config.toml
n_layer = 8
d_model = 192
n_experts = 256
experts_per_token = 8
d_expert = 32
d_shared_expert = 64
activation = "swiglu"
moe_layers = [2, 3, 4, 5, 6, 7]
router_score = "sigmoid"
normalize_top_k = true
routed_scale = 1.0
balance_loss = 0.000818
balance_bias = true
shared_expert_gate = true
init_std_router = 0.03
lr_router = 0.000366
vocab_size = 24972
norm = "rmsnorm"
norm_eps = 1e-05
tie_embeddings = false
optimizer = "soap_variant"
lr = 0.00477
beta1 = 0.95
beta2 = 0.99
grad_clip = 2.0
batch_tokens = [131072, 262144, 393216]
seq_len = 512
train_tokens = 724100000
steps = 2925
dataset = "wikipedia_en"
Below are experts of layer 5 (counted from 0) of a mixture-of-experts language model. Rows are named router (the router's row for the expert), gate (a neuron's input weights, with its number), up (a neuron's input weights, with its number) and show model dimensions 0-191. Each number is 500 + 25 x the weight over its row's rms, rounded and kept within 0 to 999. Numbers have three digits each.
After each expert's rows: a language model's description of what the expert responds to. This comes from a sample of Wikipedia text that the model never trained on.

# expert 36
router:486493556467499468508502516487472506511457506474463512518544489507528540540482473503503502517434516491505466483498505523505525501538480494494525486476533510512507524506485462511494509521496522504507492478529513483485540474470513491433507501497513515475512493549460516521503513491446506530520483526496512548477544496520544510514498478515462512518518533542521491533500533477493460517536509516505476490476532497500492530489554518529529496480505537494441482493510441512522503532483525456519497522490494486452497501546515482477469476538461534506496545500519484445474480487459480482
gate1:484522532498444489495494521472499500516499474483509500500517536522520495502499503464502530468540509483486458543513504511474473514508535480529551507523490513502500545486507481504511558557464526459527493471490490517466517504476509465458501453480484485484492480513511475476522465543488488515469496476500455482530556479457516558503484497510513509469439490499481504490526483500520463510525543531516524497468547470507504494512532475472514524534500506496516464500455491529469520567485489437495460525506484518474554494466474501496486521500486487491487498515484466489478509499486507469
up1:471503528527466511520499534471537495479522519453515540447495510500511500504494518491469528488517516485538490526510512502466485479512518470485517501527516509549507534473506506490469538514508549515555456468506506529466489510496492478485487458498487515460483508468564459504493520528482460519446497482522452482472521488452494524541503491519497535494442483495528456522495488521498506510542542512495516485457557479537502490494515458502537542513547505495496480492478509496475498512522495477503519533499487505503538544491477510519477495494501473495475499485495474484526480494499496419
Description: Sentence-ending punctuation. Periods and closing quotes that end a sentence or paragraph, including ". and )., plus row-starting pipes and section heading markers.

# expert 18
router:523500541474495513517486482477489508525472493531483499523472478524501510491484519548492494503489489512454496502492528471484537485514466493544509541564503500488546514450499541522513447472554498555495524497541484473507539482490504485495519537470502535480515490485547477506486499483497468529495428473508504491491513487487497515537510517560544490497494543505498483486451498472493493530492511505516459501485532464510518487488510516534480528492499513451514442469528453512499516518534505505487449521533506508518511486512518513546521453488487494495520516514510488475450510468458506515
gate0:562492530528479509471520495485482486529498507521524471490507484504510490493510495558478499499525520550486503489531548519497529471461501501463496468495543494516507525471477502528494491519512530537528483480477459542458443546476485488531509505486538511490474573489456481500488503440494541468448500482492535489545482519516487503516516540463541504483506502484512468444504509470494480518501527502485480492472492491506507474554514496532517518478519505486507513484522516539470469548504525512490482520485515485521553508517525490494505477470470549510480516527486502479518515489537502539
up0:511528532481464506477512512509454502509516482519505465517483495502490496472527499501502490492523527506480489514451476532526483478469503517464508488477528535504503525496471494526539508518551544500503462502487532505454486513464525500507497535499516500495523549529478455511524493501509566515487464504477541520487523485533499494522488510524482507454482540472517538483489441492517458472499518498480512511513478532512516509491524512530518515495547522491504493440480452555441470541519504488490485549497468492491584514489530478515494477539505515494495538532503508465473502532506523514
Description: Main verbs after subject. Main verbs and auxiliaries right after a subject in biographical and historical narrative, such as was, is, became, appeared, finished, joined.

# expert 53
router:520504492481521509533478492482443473496512493509489475506527474511464524535527467557524508498470500532496497458526549495485507497497515512494528496530490466503471503488495462512502492442550542535542508500513532476485500474483482445486521481471507520519499519541508531511459514530460440534446452486494515494511509490475476519512488504515476575525482515506515478516459478463523457529488522522534522490487486512496508464479480558524526488482458504494523492551517472528481512496504511518508460513477496522486499526528502508516478497479527536532512535490500519496500505491477506444
gate0:498476487467497487493489505480497469475574537461514461533521483530488523479488483507468492480497473524502522478505485500466508471470542514527484543494467487504494504532522466525480489519533537503527547488473558525504504479516490414464503511510558498514452524524490496503481494508487501485488522511478561475526505506520513511516496523511483521524495509493487475504425494477522466522542535511555481519492428519468483483499497498525502539484461507504519532526467499496513534490513524477519508470502522515507503517484515480448488532521468531511496515484483512478499481480470500473
up0:498496505501508491495492484503511517537482547488513499489447495485545492486509530510481497501498520495454478531484492518453498502555487535519533509508471474551519512467489527467535473451484463504484504514492489460484511464552512468526484517530472492471523460494473497453489495470486503511509500491507460491485545503493494517480511525484500524490476550494493503469499510510543535481491473493475508480487543570555481498485473488495551510482453504534492506502506498471481496521561517443528502490534542479516537451508479500513503507509479449473494521477524432527501489513494508495
Description: Commas, copulas, mid-word pieces. Commas, was/is/were/be, adverbs like especially and particularly, and word-internal fragments after a lone initial letter, such as p-ly-wood.

# expert 48
router:471488535479479517538469512480500512483518513469470467499530515476480496496471520520462461527473529543507478483531508500517543503526494500516534477513508496493506533518547486498535491498543509501469522477507535510449504502526491468518523467498498510507482509513473527519485540467534504518495450506511514523521556491486551489550470517522484571521482513530543484500521514512494500519466526521516458507497508499511495531483530482527553484469501535471474520487501486425496490517491515494532454516524506512448472504527503520520507467457484493517507517518441520481478513470482498454
gate0:486474488461481469492502500545505468501480495522468498514486498463491540454501488536492535507493518485573478509479504501486482525494493486465501477488523500497510473506495479544527494505559504462499495482536488498491500509481487484500525482454488475463504469485532510517518513481524508515516485469498518508556518483460536550468469523501475501542488516518545470455506439480483523499493475512497515519478495483533456537509507453517508486477519525506447520500490475466504492547515477524533460493535473512493450524518484495479486542486474519538460492504473463487460519560484531508
up0:543503503451454441507465515532507500534501525505473461475460509496463523469477502494489481491494554472514488489533493504489502513538491488491488485485502500528453471496540465545538521488564476469524517490475514479475478498485494544461515490495527537503518486502515537481548512506526465486513502465482513495538518433486503495447483495478480506553510503495483464531478462513506494499502512506457478504476479480483499528513501448522513488484514516503493508495486488441499494553455497530518497515523468525486535515489467517484524527499485506519445518504443491494474518523492489476
Description: Sentence-initial words. The first word of a new sentence or clause after a period or comma, such as The, This, However, He, It, Although.

# expert 25
router:479502534499473547513501549500502500474511492463478508492487482515489482509452466500523493529475479518491496479524504506492504480495466505508533534521513469495488493502474508500477498502523519514472512463526492472498504481528555469453512479490531558508497476492487491486503499481493504487501446521500503524478507519521511532492519528547503552495526516521487469528474469485496488508498527512505495537483527480555509533516551515503515552442503552452512507542535511471492472481505560490524437501557484487444461520528503524477485502473492524501499517502463541487490530490480491434
gate0:467523504488466496511463504517458495565506491510514495519489486453498521486471478482520507485498508496492495501487547498470442469528445503474486524475525509537539489477490462487490444505508545539510512500486522505528508518467489506513494531424479477506524461507523497488535498491499477487437475501502493533505516493488496508482538504522503480493506534523491506540548483543528496489529532482465523492458500453516535522489530481539457498499502512495488483520571514530495491479528515547482506511520489521513509537530455503469506497452521508533486510509492473539496529545481518495
up0:509470503480520483469480547480498495472529525460489476486506526525509516511560506481500521507536494498476531487507444489518449493501537483501515469492498471465476507490473522515543549487531510467529487502518520505486531503493466454520493499534456486486518510516476495478490525501534450503498498518489517493487476472534537467440516483521519480550457446486471483481496526521517525475507539526527504513495480484488543459506511500514515482512466498490493489543498549473527534520489520441508461497505524478526473477498513454496498520498531479480504433503515474518531522515493454523
Description: Prepositions, counts, "the". Prepositions on/of and the word after them, especially sentence-initial On, plus articles and counting words like two, several, next.

# expert 50
router:497499520510528497522532521514491492439512483538478474500524493501495495517486469525526521518468476528496529501576516482480512469502471501522496519532492508514493512474477457499522517497494486519490561488534507517508551496507546513474516484513482551474481497511471504518536499527460483511452514469557517559509520514502509479524510471559515521544494524514519468481486505469469526529466522507529471476487498486524534543480489503517538535492511508501495436542516486463505562495478521495521438489499492495523468525521505502507539467496489518476511509485474523490496476488456479491
gate2:520487490508534508519493540481544477470469494542528491462541480500473465543430472467516481465516433523501514539524480497491492503483489504494533498505526475478518485488504460486502480455480471444516500502473528561513554526486496528503521517475544523449481473450512467512526514514470490492511533494554527533486502469515487494503505500570489500509521514500525495486526514485540504489464498526491474488496492451459510542498453498495509476510474464487499483510475531499467513504494521486491478474481519492488501510500506525487537496480509456483510480509511529463486469518477507534
up2:454531458433491460478472472481513499482517488529513487543462505511476502467550506503523523490455483460481481518530491515485519505463542501522479505445518489519485527477462507525504534513516508491505529484543466492548486469481491469495453485530504499523518529515476487479495475495529471476517521489456481494503543512476492514526524498484482479474497459518474533511504525522506496517500515483555505467469552520527512497528530491476487491488474488503515475528516524470503504490497516469531503528503503475526500531528543447526505567524521466521488499516459496531506529488531448494
Description: Named building parts. Nouns and connectors inside names of buildings, institutions and firms, such as House, Station, Street, Museum, Club, and "&" in Park & Ride.

# expert 17
router:474500483471486518459476531492490474510489500479440486514506491545465538510460485570537478495490507533503459501501480484494533474514499486502517493506531477507533510494540530521503469505545533508528534472488473494469560508519497478489498505442517533523477524517527484525506524462506493508448446480481486504501507492514512467503498507554498484479493488548509505518469527486481503517527528501534478517500517515479536509513557481498498472500498529447503446517514438479480519523531478518516465493521494472505521529536525497519489468481454498501503512552519527487466495497463504530
gate1:492495472486460489496461552506514478537530454500465472488482472494486526550513514531511503535511472490510539476462499535490464501538497520484524502512529513548509513489478526498462495539490501439499516445453514501466503498482496520495498530506459455471535516515460471519546532483477531530523520517526464507515501491471501532493526554476489456518475487519529512509444518522582478521470498512500489465525503472520515507512499521484517496517497483488531459513554466473504488521525512500498498468533501532504486504492501494527481507496507482489516493490535521497523503542461533518
up1:510499515443479494484528474473453518519502485502501512505503526505570483487481486453522503516508491481484515458541541489516474510492503494468476487494524490479527500518487490488513449454505531505529509492514489489464481501466462482511500515471517508482498490475504472466524528519523465492476508503471537504544492481476530518516528538504547503539515522497463524523525527481468512474451502509519461514514509518487490488520527484545527507514506528499514547540503512528511440535515475489495469456491521490475461451464468510459518480556464506495520511530526480438485480530541516510
Description: Past-tense action verbs. Main verbs, mostly past tense, after a subject in biographies and narratives, e.g. took, moved, led, returned, joined, received.

# expert 3
router:490504492512520527521502474489502468502446526502481470508503523501460510513493452519478503481477515478496469465509497492434499482522459494526530484540473486491482483469545474508509476484523489526486518465506530551515542511514544489477501476493479503495499496522482533489528522457443480494493495455508502540551545466506483529538487497552534526481472545548474513498503483483463440495497512505492501511487508521512506533486493458522521511418484516488472483484504475489522517527498483520519478479490491492475504476497507486458492437483488518495470468487504497489485484546446489514
gate0:530487503508532482496452462486510484492460522499503501492480487513494492541518464451485530481518488486546448487471487473469483497529453470502490506479472521521532503520525499501528468497484547479486502494511497519485487523479528514523532486533438507475537496520492538540544547525491545503525534440472527482508526506488489517497510503499493506493471491521493491525470517497481479480478496509513505525453539541485561452580477493515461504491494530496481515476502507483502526449509502477528482503461456524527478508494532475520513507493488525520516517475472549497495501536505522534
up0:485518488517511499478419480499518473508515486504516485525524484501488511530512502496445517484489471491479512481555460519477481505528480546518471494509496560496515495508522512509521441517514519531536540465511523492497479483498534501510515444495499512555509512523558493534506459489487534463472529484477528496479487507475511523468543520508494555496469492512505469508462518516510504508478475506454537535504507487473541480486481493517454545504450480507464500466472493514497519478524513517494519494501444484502509524493534525499448466496463503495504512487481572510490505503495510521
Description: Place and team names. Capitalized place names or their word pieces, often in sports club and city contexts, such as Boston, Oxford, B-ingham-ton.

# expert 14
router:508500492489529494473492552483479518468485471535475450519513488508495485519537474518495526483456452494500501468483482499449498446512497529482504479549464495519535524448564478463523496502515463503528510473527499499511518495461525471470502497455504524474486510496479530510508541492464487512465467495543498491499486500492519485525519528558482515485511478497474512519501489450513497563520520492543467471468506494489547480508474485520519493462490521472455499548494469500529547528509500476500487523527503525523476495500500480500502518477495540501493486465491505482464463494465439509
gate1:501506455490486521463486562460470501572534485554477489507492511483468530541484498478458513453490466483524516487530508511455471465515525539493461523551500494501559491483533487467503485485503503501527514525485495475477490518539499497520495477445501518539489517540523500507498542460457516491484504501548513501479476505501525502494528509507496507490507476556502473523522498512525510538526497501527554477512503494472518483499501471482485503509452502463448535531481493491529496498471469485536476498539488473504472528513506512519456511464479500542511503471512456527504514512496492519
up1:480517508500514469480495474475524498486547474498471510479552545529458440542499501454478503509525482511461495498502538498508510521490509478460471478499498528440484517472504507551456481513507514507513503503504537516546508487501500512490504501530503500481454476424489506456507506523539504524535507580505497500506481541536479500492482492536513496505494466503514486470528521506499508471486477498465523484513502486496480486498469514482505514499531502519462496499447470499468503482485451549480470460499506500454500485503468466547556516519500477468516490498494515458501478526485537473
Description: Place names. Names of countries, cities, counties and regions and their word pieces, such as Britain, Kingdom, East Lansing, Milton Keynes, -shire.

# expert 55
router:509548540490502497505502522546485508502509527482477484492517472480524471513534481566514495512465491539515465491520526498502526488512495520485505465531481529460499538478485455539526481477524484528474509492542525502497511502457499488507521510497458512509480486516529519511487512512457501508506503434478505537519565482483470471507509508524506550514506494504528518507510508470499500525481511515490464514490513498525498499456513519504540468465480561461477502554542466503502480499522502497493472532509496482456497483504524528555456489496452563539509532502507528465491470470500477461
gate1:518519471468498492502501465473479506491495523496498505523486484542533509467503484520577492508514542534460462522474500471481511516458512537502511463537472510508486501477455534516471516535528486504482523498490479516456502466514483486466505521506454505483451502502525508481470499523512496512496467490498487531528515462527471505524491520506522504456502481535505509480522458482486525495489528532516496521492505537532542455466491522494507493497493549462516482519496483546507491518523484546484540486473526461499491520454539476482490481491526519513558482513568455479472508444520481510
up1:497495538499517509496522508509505529530473501525477467504500518471463529521480464469490476508519504493485527499566504493492500481532523470502471533431527484493554508532548501517493518528469502501484458491540534467545486503487523469476477499477532506509492497484494486469518474467494548544485481509477499484478464490457457507494561481542476510496484501507490470532513550512525495525477543453520475505525469483523486543532501513483488520550490510535536511494509522481526500497512531494556487511496469503508507491530467510502510496518505498443490515525459517486520490558467530506
Description: Clause commas. Commas ending clauses or list items in prose, and clause openers like While, Although, Though, but.